config.yaml
n_layer: 11
d_model: 256
n_experts: 64
experts_per_token: 4
d_expert: 128
d_shared_expert: 0
activation: "swiglu"
moe_layers: [1, 3, 5, 7, 9]
router_score: "sigmoid"
normalize_top_k: true
routed_scale: 2.0
balance_loss: 0.00297
balance_bias: true
router_cosine_scale: 14.0
init_std_router: 0.0142
lr_router: 0.00164
vocab_size: 26839
norm: "rmsnorm"
norm_eps: 1e-06
tie_embeddings: "early"
optimizer: "muon_hyperball"
lr: 0.01
beta1: 0.95
batch_tokens: [65536, 131072, 196608]
seq_len: 512
train_tokens: 621200000
steps: 5078
dataset: "wikipedia_en"
Below are experts of layer 7 (counted from 0) of a mixture-of-experts language model. Rows are named router (the router's row for the expert), gate (a neuron's input weights, with its number), up (a neuron's input weights, with its number), down (a neuron's output weights, with its number) and show model dimensions 0-255. Each number is 128 + 32 x the weight over its row's rms, rounded and kept within 0 to 255. Numbers have three digits each.
After each expert's rows: "comes after" lists some tokens at least twice as common just before its tokens as in all text. This comes from a sample of Wikipedia text that the model never trained on. Tokens count by the router's weight.

# expert 50
router:137200168101132167115151108148119117109143141094139110135109119107143109072142195119134065109159150094121171169117185150108101088096114150127111085073109135142161076085159150137128122115146171106124092141171091133129088124169199097121120124142074128138113154151101128143107184150188147169113094119108182145085138141131102132124128074123132115182106152083156149128117152147130082111101150181090084149111133122163087152055105188155099113165091203114106190087117123140165120097123089178168121191173147124048118114160081169052125199184179093150152163102101105171084125122175094120200137143099117152125141130127135164160152136122121145146137160149105127095144113133172145172131149180155200101065138146109075102129081124149129161089114129155168058065138094117159145118195138
gate1:160130105130100159124122095115117041124161136099155125155124136122087147106099146094165132170174091148079110140132172080122161123113177115177131061148117140151130184197186136112162165176131103138146121162170115092147119130092118177125121089165144127097164095135207155172119145143159113142208121194128096171144094088119123154117144000114077153164099187119096138059122166087171169157158167135126123156163153140081089122148106113177157157119105135114085140154120144147082163088086205141134075124160144083071119154174086124112098126162121134190114162103087127157137099109115106134125108183146105118178137152066138139112111102095173099122130134158145125116179115110110218100133123127131123070134155162081163127139174126103153078144150136139065121105135136146152162113168118
up1:133150157113185094121170154082153136133132097145126114117178164165127149074139135186082120074072061142172122125125084140128104162151082120115069155106102119078142081170133137184115115114087131149113094128053117194109195090114131118141149170126138115147146150100082106140162116202066175114066106120128137075098112146113129122148093202167168085115134108137118098136149117109103160099105071115169145124122084138110179120140167097131091114132102119098155134126129154095151123142200042097124134134114145099171168133096211122150153099145150079063105063138176108117075176160166126148104178141133186147137119118161121106143131142146126112158160149139122106176055155153103077147113127074102134152143164062095074182151061155123106128104147182164157098076116122112166101136137145
down1:087097128086143139114180134166084135116129124163077107109125211120101129064102095140069148130103153153157118115170121174164016159164132107132160138097053120071117123109135113157118125088134157130179134099088143158149175137069122140115151129134179114092143154125145161171199140138102162069109132161130122199093114163097151182147166159154142119090155110136100115160079138112167118097157142110131113120113079105111111093127165185103140057151116121111113174158151143099108120169142089131167108101185101065098187163106163122129150132181160168153100133167136086151135169132164133150160205096150154224155128085153114114163090121174138118144086076050150174161086147107073108158108092073147174151108097116114120153097131170101124086170095121131141144120149124132108118089125166
comes after: "of ", ". ", "in ", "'", "with ", "as "

# expert 60
router:163162156103131130169188066103090084155113140084033157109127163084137085109169132118149111131128110141083182088129223145157131125104106128069136115103107088122135137133099122164178120082092139097119115137177115135158092134115171118108086139138131155129121128118112197170185172097135091055077100144144183112118130181050095137118131121113152095175134120087209118128090111108087121136106189154109124164132114141169150141147142122132113133136110180106135132094123159074116070102126143110110127129184156117043076123104126173142108130117099084116104166134038151115107100133131119117172126094090135146085111085102153160102086165119137140227176134167153143077102149123148100198182089122138159139121136107126102091208110104164133119112135092151096111087188146167115128141149154
gate0:119166174201144112091107079145089119155146170106157162104112160135122091147147095102112112121123160143060148101122171050113180187209107118142115081122123164098152141155198166103153156184075109120095146082136163173116178146122158104138179143115102102096147164134074109110128133127130061078119132106084152126161122138184185139156128188159128093113142159143141166190191099169086137128093136183131164147120129135095094085108134151108083153120128113183091120101093098131128110195096106113123154047134122087131146106207133153160146139084068118140126126114064186112127087167109079094111084098105119149150164114080102135115110117102161141129136177074132171198138133138130157146109161153129127115143118076100169192132110102115108166158138111107078070081157126142132197140125135
up0:086107127099163128130183181074210125110120140176083126156155117156123165114154194173152159094178125138098099141143119159118060091102205129129153135141156124103104178086065129154124124115113118112134107151139141134103124107124125142155097152161151154139117072091192170149146175194110166136184139116176084123072101120115033129093182119132180140162136181118073108054090155090134117134146136086102073146093081091133095168160177121167142143191149111113099076148156136095165118097080165110141119186107102176121144130080094189102110168170152148074124155180142124161135150095177123139141138137138105125095105168154108121161149111149117097157128098152092145078203143089179116081120070149127155153178125160159112116162145129152127119157169121150183140146138076114088099115156157
down0:105128144112111203144123219096177121177094088123148153150155139043125174090118126086084185095135134089110058146082141158159134118102156149161127153135144134079110138110170063145151196184093130163161133163147084064120140156079102141181179112172086133168151093155125168146130169152194103141113128155122115126071110132134111140157130125144132161137172182062110123115082156185143128162147125179142138138113106124121118177062106108143123154118195101098178191127140158150141130105117089167137083115120158082084136057090144105129138157098198142137140104087192108164181161127155104133111115143145171168120099178041129111114107110186171121119182154142116124096167120118142104083102157172184151113139120111103115106138167113095119128108135174166108150153166092131100131083125132
comes after: ". ", "on ", "On ", "In ", "\n\n", "in "

# expert 24
router:133202093131111112114177115066134091141125160113131145168144172146157137148116157094119065112161105099190162206054091135121144150114107113109102097109121128121123124145136140123160126128089140109102107081181164189166113150105142151115062142145055121151089086119180181161138138093172111127099136150104195181120090116114094166125109065109104091126123124128184139146103113133092110135117154166103135144172158118184148138114071196170080101155118161074109125061097112080137101173102138220138140144157157088111129122121095090105089137143115079142087155129057074116143148125125130109149128095103173099111110157067104060111107159177138141177142121146140140062155132144139073087149104126124136058116108126096067115120168197178167142117162130116148081104168161132067127167103128
gate0:167131107121157144077134138076130188192118151146153136122106157140168170107063141138101088144119161141128122117089102052190092154100114190131149085083150138092110142166197100153144155126087095184060138179196086114184102102106156131106167149168150169101091162130129116144102136109145144097153103160122209165115112129139083095104081115158124154135137135128193138107136124033159132109119121096117202126189159087070125069094086133165125123158196157136128120140148119157119088115097142067113145164093152164108159140154170129141109112104112138113105081168113121166136083114144121114134113150168107120130118156095084157082052101144101117108143164133099150162096144100149151136150118105121078071178083126145183140095166121159119162139078036152114146075123114178154132176139106
up0:200126107133156172093141143067127189142113142150180150129109089131146118125089126146111063167094158117097188155107066084179114114127128178113100099097138150134082116129210028137172099138134104158051141184164072145136092091126120134117174143155185164103118131131105119129075168088190156078129131129140191149122139162137110137113107171147115151118132146166170134134133128084182108117095133085103184122216176090104134129069127105103142142142193142130118131126163136110158087089103170102121091132093157190116168141137230075095106167149095130107127105168094087174090117145162128128118172134144113144141116163110102147122101121123118116151120183098123115131087118055123124166107125141136099091143079156156159144174172128150155171127094073135155117041142106112143105128149106
down0:138186163087169102166136166130143108182056114198144129186128205163116101144169082091097178116128114127155102084114164092142109092132134143141158165093126109225121159148072094156095087121069166149086161118175104134121120137120123140172137198157102071136139117148147136118110138154137104091172132132119071115142100171137081177131154078187176107091164159095111166106177127185109138140120106108095162066117122150107126152087126182142118135133085179146096090116130080168145096098103129144136152150151147076141143166137081156154081081110110092121117120094113168084150147153104082103074090148127103130126141114125166106129140132098123172152150090146120111148050115196159144062133124116130155160186204105174109103149104116129133152170147122133164146081116130103114110206075068
comes after: "\n", "|", ".", ")", "==", "==="

# expert 37
router:185141121128165153120176103139146095086189135099111123186161144154137067105134142066115104146148137105121154152136149114127118152120121151128117102116123105139129080144096134161139196096121140088143094079135167119110126106113117143101081131087091120154133098186118103168124172124104149094133126109073173120093153145162096113136127074149153116182082103137178147140146148118094050087142148147057071137069134096174145161115107185178126097157122150084123177128086134147159111120057086163105084163188076074149107103170116082097126157135071118116182133166113133138102160107127128110153134126090159094167066112108110150093151158094144180119221177107135129088125105108191131214114159102142184108107104147152132060136097197132143138140107148158134048080184136161168160136169166
gate2:109143173151056137159113131112114123080093169158151120109108136125047113162089071147156103118138107107135143127196109113182095172100086096101111150129099121163156160074142114148105134167186085195077150147170200121164161126210139118159045133120108092141161172090153128127116136108146125158119122140140113115150133177092133085116138089196101083096106130087107129126090109121127139099125121161088146084129094120110176107098092113115115147165171104138156175146101174095134143136154139154101106151044123131190110137085100079070177097136099112112187127076178097160146121107054058133155114058163143162095132107127156155143138133085185086103151101141146177115092122170091125130165149068111144115080131105155095168190164158140096131088108155117106134120123121042099139118122163
up2:119093120130166145139112114130121130116081144120165137146124152170050139162148184088103134127137128103142088128124100106175138204168113192171106169149171105150125117123194168163112122150123044048133091137168102117139111110195134124148105132142181158111088121146161096110174131136132133097166074046146104158087114149126129119187050140139037099124085107148122136103113145111125143125095150079075121097080176114080188102123097100131198114161170110180138139093129160174104040130146105103146175139116098117145112123128070060092130109152107044115134172163125172165124141104121127176123179128180129147180082099156057130135139094142151152097077171094132149109171136160093111102141132135140122122104132159157117068130189126102149108123112127168111141110112095079148156097112143
down2:159115109216057182122134185136118123111168167107123168161111145105135100147192127101181060112100137104152164138103081121133129165158202140075117149128190143138129107121129139153147132106135111121048150155125144105112133172060183092094121089113162153118114128136112128128150053142175194131151097074165121072076127099127110105117129096170116108128127150185093150122121086125128104120142126079205106130091145138125120093161151148157132122134089085174125129087139053065135021187140128077101152115134132160160108117153096088098129126112095109162177100096157146135148120065114134155074158087152124123116138150106111113075091100185101127090160153172116091136152131113057122098164124106091158170127152158133143110147170162154185153116141104139106078124066130139068109093111177
comes after: "in ", "of ", "to ", "on ", "for ", "at "

# expert 7
router:163150152088131123148126117122135087060145153081095157142135143112195137115123129066150098124107127099101146159102214098125096095105143154094122120127106110114131072147111143186147147069113129148099147079155160129146129143171116172109092131177138183110114132179151130194163155107104132069061094125143159177156144203094119139166102108111129136198148132146194161198146015095077089153123119165114137103162097123176143136066156134201134118127163152097141153071113198161109163139128144191108109153061136128103132137132066183158113129147103106119118155105121122139075126135118093112141139088074137141141122126140159135121142151131158182140195114123147142109147149115161109202117104105076191079099148127126106084238131107149117140093127112110120129093109147136120149185137148
gate1:139136059136136157157107139110131102135085085124165133083156112140170092109147133171137105170111112075140132178129098126180108118105063160189127147121066193086171153075152127205121094117142131146114171116107139135141153126086086154120145145144092085100109199154122179187093146104078190149096107100079103166136133119133128101151067152135109193152169166101202135125142062110152103158163127145165153114122136170131084146079092068132041113128079114126114207177154138188127140105124110209149174134118139106123151115095104127108129157063115137121137108208131169139143191103114055131138051145103159146112144184106114142120164156133118083173159176131112178122133166099117102121117141096128131099142109108108081080134166120091131129110144071139143076106167106109117113136108121
up1:104083132046177158155179146126102145129126137113142107121141137148129097203167113113058132152122144148145113161086148136147126067158114137092125142158133077147130129139083188151129126170132116161177114105129101146112109168110156138093067124116157147180107114082166191045117155153077138130179157144100166118087116105139141096103121122112062093129155097084108033118133142192103126120067084154073130162166116135080111160138169160140177158119165121124150078139122139175133059135140073082165148068140142073077115090102132107114104120114154160156115132086075133137172144124160150126143091091100127095082115104120117181144066105184126068093090093120122153183128120085153097165112136149164127222161140155166142165101128074075126123141150119151135089139137052089113149162128131
down1:113135132151114124138128088187118134089108186094141118155122124125133142140132149149144116109126156152155073144132134099175086156104186182131167092106162143126093112147122093162149153100170138051133117137107137148108137096054093146139185220159160137172073079130123137128157096142101188103170116075146121157114141150161142174136159116083132090131168146082174133083151104138127118124135147134155133079219072117067142097084052139094121101151067141128133139124146101116012124197120186106130087106076134097108149155127084117139133112108180124140106076172158173146095122086100184066082146121139135061101123126101078147137139103111126127162107098094156173135125149135183067081098107134151134108124120119154131149178145177148130101202182138157187082087118130124169147120105124
comes after: "| ", "201", "200", "–", "202", "199"

# expert 6
router:127163118058140144084219122110150130140125131115066104200100155089091116108165188063130107133102128066088123158066149108142133139154136151124159121115060105092120031159150137142132138121103161077102087118151164147141125171081157168102068136158069170154105146166143107154154163117158164117090172146097172125145106190116087193148054062175155157146102110097179093133147079153123093126106168140058109120121163111142158106108091136093115113139117134141086120130152081104109075095057105134115113143147103108058119118104089147100118159199148164127120151128069099154110104168135053115154134059096155083145095104102135148177145115090148109176154135088087198095183131134103105152147114118113110109114108181122124125140131127148119171143164160126132089096162137138146143142116123
gate1:074201126155113122085166125136119058145113129146161137114124197145156100151174137153081167149123065097131083096147165132111099142160164136137134149132097152076139127120066134094111141137124113124122139164114156125168169142166105112097203082134146118129094155109135158107128177189157107088117144172124080138060134178138138142153157145175091192109126142133196163188094189134069059103163156163115156129160143118162112110139166065084134122151109107148069099141142186102057141206126096100124088164128101099155120137120116155104158159132108081079087099152094171100104141141102129131189136110189074106118147091158122144170140158122131069132130125132102118108191153141055115132128137205133083141121142122159096135119164154099130096090105117112084195144117144170132109167043095
up1:140188073149166121076137198123118149136113101180121123103136077086165133128125114131138140121140152156157141122155105104114139149102135135047101146135201108162125117151103107100125132147104149091227149114180112127085110161138100136204090171135121104157120140147154071083076115063108077114092109095183164116124163087058153110073110137129203103171103122111089111127099080134160180112118076087132146105133106099095153160063147121124161143098157160070182187066091123094182112150178109118095144133073143113154088112163119160154104131133123153090081132144160104182167038104173152149120086109112138090118066173105162137102095163150116172111128150120149124146099097078155113133128112140114121109099122118057174122121128120155102136090150070120158111118090194106149102110176152
down1:155126097170130147144146118102163121163178123164080101145105084113136057080138098051123192175085127149133094163148129017104075120075133155138158132139151123098176110128154182149124160105111173152143116102126184161147165172098143186157142116156098146097052137132136116081159099119097095110122110117176149164070141133159171098103142100108155159118149122142136118163096166137133166196123101139142121108114075118162142166085153194106120181076116046132167204159087138098172139146102043132178190150123120113135077152131091154103124171135176147101153099106171106155094155128078138100147112174141125130116142171125133137153122181052132124144101071131133121143147121115098088133103110083091111142127091132153179136098084086091093141118128129097127138210119102138172102089127101
comes after: "\n", " ", ") ", "0 ", "\n  ", "1 "